Weights of a small mixture-of-experts language model, trained from scratch on English Wikipedia.
Size: 10 layers, 20.9M parameters.
Training: a variant of Adam for the experts, 4247 steps.
Below are experts of layer 3 (counted from 0) of a mixture-of-experts language model. Rows are named router (the router's row for the expert) and show model dimensions 0-159. Each number is 128 + 24 x the weight over its row's rms, rounded and kept within 0 to 255. Numbers have three digits each.
After each expert's rows: a language model's description of what the expert responds to. This comes from a sample of Wikipedia text that the model never trained on.

# expert 26
router:122124063086112165104127131127110132108084117126100120108095117090131138140134118137101132089134106121116089091127141145133164137124141120192147156121120114127113146115141113156116145133107134130139106121131137149129116123132088136171107137080137115116085146150124128119116069132132144142155122086134152091124127074093134144094149096098147121124148130130129089159126134144120187117121107167107143129070120106197155095139137172135095138097125137144150116131158074117150090108154144
Opening letters of capitalized names and words, often surnames or place names, such as St, Mc, Leg, Tr, Far, Pol.

# expert 25
router:164124134156148125146111169117119140100164112109143111127185108180121128082130153106180150120133158136134164118118126151134109151144117134101145146143134154114151114139130119110065075135100078130148148139136148105155129094126118132079102149108112147118171122132141169143162128137110104096152131112110178124107181125102123118136129151111140108108136133094110163159077133121156076156115129131158113092133113128136123163088148098081145099108140154123129139157123151107162153153148129
Word-final suffix pieces like ing, ed, ated, ical, ular, ous completing adjectives or participles, as in orbital, intracellular.

# expert 24
router:109149111105084120117112142125145180134115123150124136090134119129122117171144102130086121137150108112140105105082126128112091141099100127156159116137111126115111128103097158135103131126124114096124106111141153153134099140141085117123126138138098161186131127116110124138124126064081131119144084144147110155160126139133139132108100084116147126137122128094172124170171094147132104139136082108105085105127176112120176086109145140130120152136083130147161118141068072140125103088143110
Newlines after sentences or before headings, and the dash starting list items in infoboxes, discographies and disambiguation pages.

# expert 1
router:147102187091151159150136155143121124119091133178151139182113122149143125120162134156137131108141146131135109123082151110129130119136112103127113138110147160086159121136129097132141146117156143093124165164134125126113166088098108106131134128120148109105163120146105112109092111168157138122081150125109152101134138138109167105177124173131180132080132115128157107160112130145141108154129188112145101118171091085101108143113120132119121127067118172133145106172115153141131142136111132
Prepositions after nouns, mostly of and at, plus word-initial pieces like st and Li and heading markers === after line breaks.

# expert 27
router:142160151171129160128169140120128102144192128159117125120084127102108087093153187159105131096103108118134169147142114135115142193143118109077107164104124146116116128102119150098061156121140098112157153099111156152139113157107164117146109146162113157110134113080164123146132111161123116132101121133138163166125142140128139152142141131089170102145131143136112147137136113118105118115111129127141103160125122133076144130131118097179108095098130109126130095126141127118123167134132165
Capitalized words opening a sentence or paragraph, such as He, In, It, She, After, plus some word pieces like ag, id, ear.

# expert 21
router:086169127155131099096165091091122118133149090084154147145107103152138119119159164101100123118132123093147144109142136151109147147133132165160133133148106125076146122100131105073100120136079149092120052127124115158135126137113125132167119150133073103125133117136098159142103152144125131087145135157106123151139143116137154088116102169114130119145117158119116063114116132105136157123160142133140072131134140132080079131140112127128132168138138143139099119105110093144105144132113103
Colon after infobox field names, semicolons and commas in lists, and degree, minute and second marks in coordinates; also North, South.

# expert 3
router:130110170128111127103116114134142148131156136106099117114116136140090132159132104164147132139122118122135085149162136132137122135145075112193099113158155157161131103157113125079148156127150123171155180146149101163084155160121117128148175157139134096093089154083140156119159143116135121140112125123094130124155145169155151120090138133128114162116142107121160160116105143138106125133147111112096097120180145139151143105104147124112117116123115115102107082164147147166076132127119075
First piece of a word split into letter fragments, often names or rare words: A, h, k, aw in Blackhawks, j in janitorial.

# expert 6
router:153129136104147092145098135156155147150080171156130158153117169094167152131091143106104161135133133099141122131105098140154115109165099104136141117141081085201134134144113145117136123086168129110162148132138100115123110134137115139136115087138192121168152123108113129164128175127155125108121161135102102118126104124156143153162096129095141095157093126111134140161132143171120103108097139136155126135107136098148127093144137137148154136098121080101183123127115146140137101097124144
Single digits in numbers, especially the last digit of years after 201 or 199, populations and coordinates; also some mid-name pieces like ay.

# expert 0
router:153128138151117129085089148097141125147119123092116140160127100102122134135156170128162130090113135107134141111146135162168111159097140174092112125150115098111123168153121096166125115143168105161143144123131099160095186109093106128147133105148080142139152139166112162165096113100089142123133123130125102143143099163069085103157159109162126159137121104141135161157118147125141100120149098083131136116137139136071142158145138114151101111153100131136107127165149128140108135097141134
Proper-name tokens such as nationality adjectives, first names and single capitals, often country codes in sports tables: CAN, American, John, USA.

# expert 29
router:109129079104060146160113112111102123120102158119106124148140148078094134090168157127132100114113141127130079133162073158155097098123109133149138160181147113135148162149126141154098100117128122084140089132132133125139124135143149104104131128085177115121099128133169131139157089127130111162170133106154175153128146117140115132123112123157065154123152135142133125105112101126142132129154125107163091107107105123098120123121144108111146093168144106146106116133134133156085114160136164
Mainly in and from introducing dates, places or eras, such as in July 1970, from, between, since, plus Greek byte pieces.

# expert 15
router:121083102130073121128152161115125109156123150127111098136115126174162144169168115103098084114136144129139128147091086144127158140124137086163174091087102123114113085106157120153119125152085161139159115117140093123133117107130180108171141126132146104100135109147142121134116148131113125121166108161151132148128109113144120128090102155104167117149126147109127124143109146131140127152128154093106113101133126063161139133113143149125069092121144119174147119139115152164128101087151166
Pipe characters separating cells in wiki tables, especially before numbers or names in rows; also slashes and a few inner word pieces.

# expert 8
router:136144127128130130100118125117127130133142086133113128147160101095120137113099099123166134116111092161090178085116152094147110121116104162088074135130166110090149118139165103151104108132083090113141127102119147106130110148150085106103127116148163170089097116132087102130104109123105142121120105090144118150122120143104077102143149098177160095145105127123154165148112125156144094128109149140146150130154149159109164151108120127096116111106124173118101171119109157104168155139138150
Capitalized words inside organization and proper names, such as National, University, State, City, Party, League, often before of.

# expert 23
router:145102132146130083154103155120108137116130123101145151126147111142111135158100140105149185142118105090148154147148166182118123128089101148062087160065139112094151128084166140148100144142132117163115147108103152163111102142138113129121129145142120153126131116106116145102117138114150118123110107150111158130145138137108160117135119119104113114102097128100140177109090109083141122137121185119146119122156100120107097099073131126140143076089123091141097103113128142143116101081111114
Commas after words or introductory phrases, and endings of foreign names and words, such as -i, -ia, -ie, -pur.

# expert 5
router:122119167095111166152156117097136127151157083117120158119118082079125143145167133094110115115136137105147153103134127140125126088097151082110151132134185149129131155071104144160112131117168157092127154154139164129100114106110142136158113111128103117109156115152072134116089157105122145083131124149114094134083118114148088163132144148150112151121113120131111177095153101137127148153117119125103170128102186111131131161110146130139147113131123115149171102153095151139110117143119155
Year prefixes, month names and en dashes in dates, ranges and table scores, such as 201, 199, January, May–June, 51–15.

# expert 16
router:113123138148120148116112137132129128091122084116139122103137115134098132101113148125144191123129095144110130140141125166158142136140120177134076145097121135119122138139142179117098134146126092137078126098127162119153103147080113109127082155177131187127148100118148168112136135125115144134102120124134135085072161086114096116119153150158156094108116140132109128131139094105134112113123122163145118112185078127116122109090122095131145116181115079146127103112143124148080111142098150
Final pieces of proper names, places and Latin taxa, such as ia, us, al in Senegal, ust in Mustangs.

# expert 14
router:128178159176121113104117155138122136112130124123120128085142083127151119177128087140184119127116106096152128143120136130113164092098132151124092117150162103124112122148131142148128141131115125175074103129159132142162127141113144148135119117175107107134140133095107141131114122110102104138081102086171120143106124126096094090124115128153092125146162097123170118120104106181135100108134054122169125115163139135111106138119127163140145144132143124138104127124111141189167149160116098
Final digits and whole numbers followed by a space, mostly in wiki tables of years, votes, populations and times, such as 0, 1, %.

# expert 13
router:146130116105104088083094100114118098151156159132132122083137155114143127116109146113068119165121143158123144135142093096119139096097130169144136123116134101120106096117110077115116163162154150142121108158106104099076150104118176131134152142095115092169108146160120101126172122132126131133136110129102107139174112092094162131109104126097123162137150150130151142077125128134127157121107129148143144142097103138111162133111111126129145114097156109126098113095181107084101135173094115
Lowercase word-start and middle stem pieces of longer common words, such as gr, sc, pre, comm, chan in mechanism.

# expert 20
router:129111200131124151123154140142121105112111124137116109189146148146135172175139137161132130125095101150150115119125126166092137171116127104145141177132170102125125126111133089139093099121165160176125141112118180135129140157127152118155150085177142146100100098124110176118105106134117124095103134110158143125137120134130127155115062131149124124123138176140136118073110166117108133167115123150088113151142126131123144099098135114116141170156128107118127165161099109126125112155109150
Sentence-ending periods, opening parentheses and quotation marks, semicolons and bullets, usually followed by a new sentence or quote.

# expert 18
router:116077119143102086182130110125154122133135157160127115115147112097157128121139116118120134121131144121108176147142148135134151099110122143159142101135166097163116116164118185074135181090120174129126159117153108121075109098135112160134134101115123098139144131105148141143127164112149155163118143151119117128153132157140172162127131140132132103126129167138162131088172134129092089148136124144077103164109111152136103145177134096076139182123151131120144114137114104132154107111146133
Sentence-final periods, decimal points in times and stats, colons, and two-digit numbers like 24, 37 in dates, coordinates and tables.

# expert 4
router:090158097148120177121121160172193140137150109098154135100110149139098108110095113130148167107107138133122148141121124109125137136135084133086123128116171126096142148141127162135164146141118119158108135126098123173163128143166153160104118134121116135140115104126126127182129146155099124187104131120134145102091083103141110109155108137107129074153124125117107066157087091128178137155113113129140113111133117118120109157101158097146128145109146129135111093167112156129120120124172166
Closing table pipes at row ends, closing parentheses, and verbs or pronouns after subjects, such as is, are, it, than, made.

# expert 9
router:116123152121169130143161145173169137112158146146107139148086127125139101141142143103150106141154097126096124130108158143149124135155156065133154142129136151133131138126128135098165120135144164120157104154148170141138111128132112126104134082169128136140132132184108136095112116147148100100165125076118155085086095132141155101104151093109111112159139115133105119111154149103148159131134108103078117166116143094148143083155093107100129093159111133165103167160155153123104093121098114
Hyphens in compounds like co-organizer and co-anchor, plus inner syllable pieces of long or foreign words: ph, ol, th, ro.

# expert 19
router:111155166127153156089114132124141148134135101118122163108135155144153103128123173117157170196110114107123128140161152152097118125131094142139124136093130097103161122133143113102142115148119141118143130079098136118166107176134148148125138146125100110149128128125125123128189095123142111101125166193174132078133123149150151153082078154105088149109140143104130129126149093138158131125173144122140166117183125138106099123136149164101125145138119102170121123128091157127117137093105121
Coordinating and linking words that join phrases or clauses, mostly and, also on, by, with, as, but, when, where.

# expert 2
router:119132147127165108131117110143095168144098181130163123162131166140139163116123105139129098130139159135148102138145070097151138147167170142080182140139104105152136085143093147143151111112144088136079075133152139115142138113143141091102148116102127118160120161130125119119108162139169122142160114148074110149099150107189129132139121077139104128124111102134106138088105115118086128124146128130103131152138114170138134106130098123169145142138154114123104164095123118129154148124135098
Word-ending pieces and short nouns closing a phrase before punctuation, often infobox field names, such as -tion, -ed, Tracks, Ground, name.

# expert 10
router:127123126120129114139117107149138085124092095110124162136142136124115132166143128136122181128156108080143100106094085095134099112152138114156137112115127124136183170143150152106139124107115116129110137137096130112155141145138133105195143146090141100100134130084140087160161180153158151138164134103134094111147136180135108129110124156135156142131117105160107125129155155118095150177101116136089163145123124161177116141162140134114099139142156134125151160124114122162116117056151110
Initial capital letters opening proper names, often in tables, lists and taxonomic authors, such as S in Sperry, Ch, K.

# expert 7
router:096138173129169157113089156182127116122154097108107121145145137139144145086154148145128120130116137129109165096148118099134162130128127135146122114164141172087138119110127113172132125137103063131116155139072110119135151147100120107123121151135121176139112101152161110095104108139137122164100136099114133119136153112092083118132162135138108126093104170173123159153109140162134097117102136136138107066099169145119125143124121145109067108128110143140139154140135172100144157138117085
Completed nouns and participles followed by of, in or for, such as part, known, released, appearance, products, reason.

# expert 31
router:124131137110160120125140137153110132116121113085139095137121149167162131143090125145090143164124153121128133181111094150150112139139152121114194140123111107148131083117088140088167147119105106131083115149147101098146130110102109155136168172134117168152118155105140140138121154112109123150101123147072090149112127114183105143170131103112137129145095118118110104100101141129108135116149089170085121166142110139123115120149120175119141149170110132097103114158158131144132173115159093
Final pieces of words directly followed by a comma, period, colon or line break, such as y in rarely, ance in Vance.

# expert 22
router:117135113176133153139168120075122147140177142116160120119147105113126099146161127139135099091101140117170084134089092112103107112108101201132118129156148160193139151154123124132154125158163123126113142106116147130156096128135111135133181142145135118058132089145103134135117097128103101098106128124092157171157147167136123117135118102100142157125143150106138146171154137115139130151127132140129161098147115144116137152163112088120115124155159147105114156109112116121138160102163120
The and possessive determiners after prepositions or at sentence starts, such as the, The, his, their, its.

# expert 11
router:142096073110112144143103091139087110150084153130105094167143105118105123136120101107124093158122166145125144092099189090131118111149154103121112122106087153139074163099157139126148132145119154089187128114152081099134129127138149153104160135158175100139122151138146101146142132134097140136122110137124115123159098144111154157118136164126157163119148104126101084142122111119126153108160164125107138155127142130145146123124163127097126099116137115137170160091124101132164137162155156
First pieces of split words and names, plus CJK and Korean byte pieces and LaTeX markup, such as Car, par, Sch, pron.

# expert 30
router:182150101156102136119127113157154128091153116138138156072146134136154151119120108115117100131141122118120087135182144094114100118096126113131139108137122116144115131176115119134165113137106109187111125096112161151161080111140143144144096117116127126128154129111167127119110176155109146090170146145156129122092116106091102127125125138148130120165176091101154175103163144139105126092132116130168167131155092114090095131106129138165146124106138108133135112142108164148136082139114175
Mid-sentence articles, auxiliaries and pronouns like a, had, were, also, not, who, and the negating prefix un in unfinished.

# expert 28
router:133147095083125133171099122117152146133137126160167156125125125112121131127138123134150132172130142148124126121139192140104116131119124144118084103087120182157082093107148154179127141140144143125143105120123135138140121102147106149101093149131122188110112133099125153092118109147191105124107132156132134135101058082128081170169128144130122122145089172128126157158118125109160124113122104101150148098157125159127153119136129083144134131100095123126140142097113085100162121131117110
Auxiliary verbs, to, and ordinals or sequence words in career narratives, such as was, be, being, would, first, later.

# expert 12
router:123105150177137126156190121067125122143138138169142128111122172152174139175081072153132154084157134162128143131131113108081107102146097105145121113107126148136138174122137112143141145100116161149122113153119143082112102154146126114136121136123127138134112164132126130115092164051145113147093142103104110116131147131147144106171109152143106110158126112113115106136157126114127133154135131115142140105113158139116123164148124120137106134185150178093161143091117135131147122090142110
Final pieces that complete a word before punctuation, such as kill in Peekskill, er, man, en, plus == heading marks.

# expert 17
router:127137163119117119108183116137168159126129115137171134099175150160088101115136119140127091158131138121156129151144104130097120135111169085092148120138136127127119103133154154120158101119110151104095135118134093134126171123167151117113092114087125077099142139105149140131161120144134138165114151137175176156145146139132129109093156107142149121116111126153151077148177152156118173120078122134149123173119126159132146139138130141108122189161098137143101128094118122093159100141098135
Prepositions and conjunctions starting a phrase after a noun or verb, such as for, of, that, during, against, because.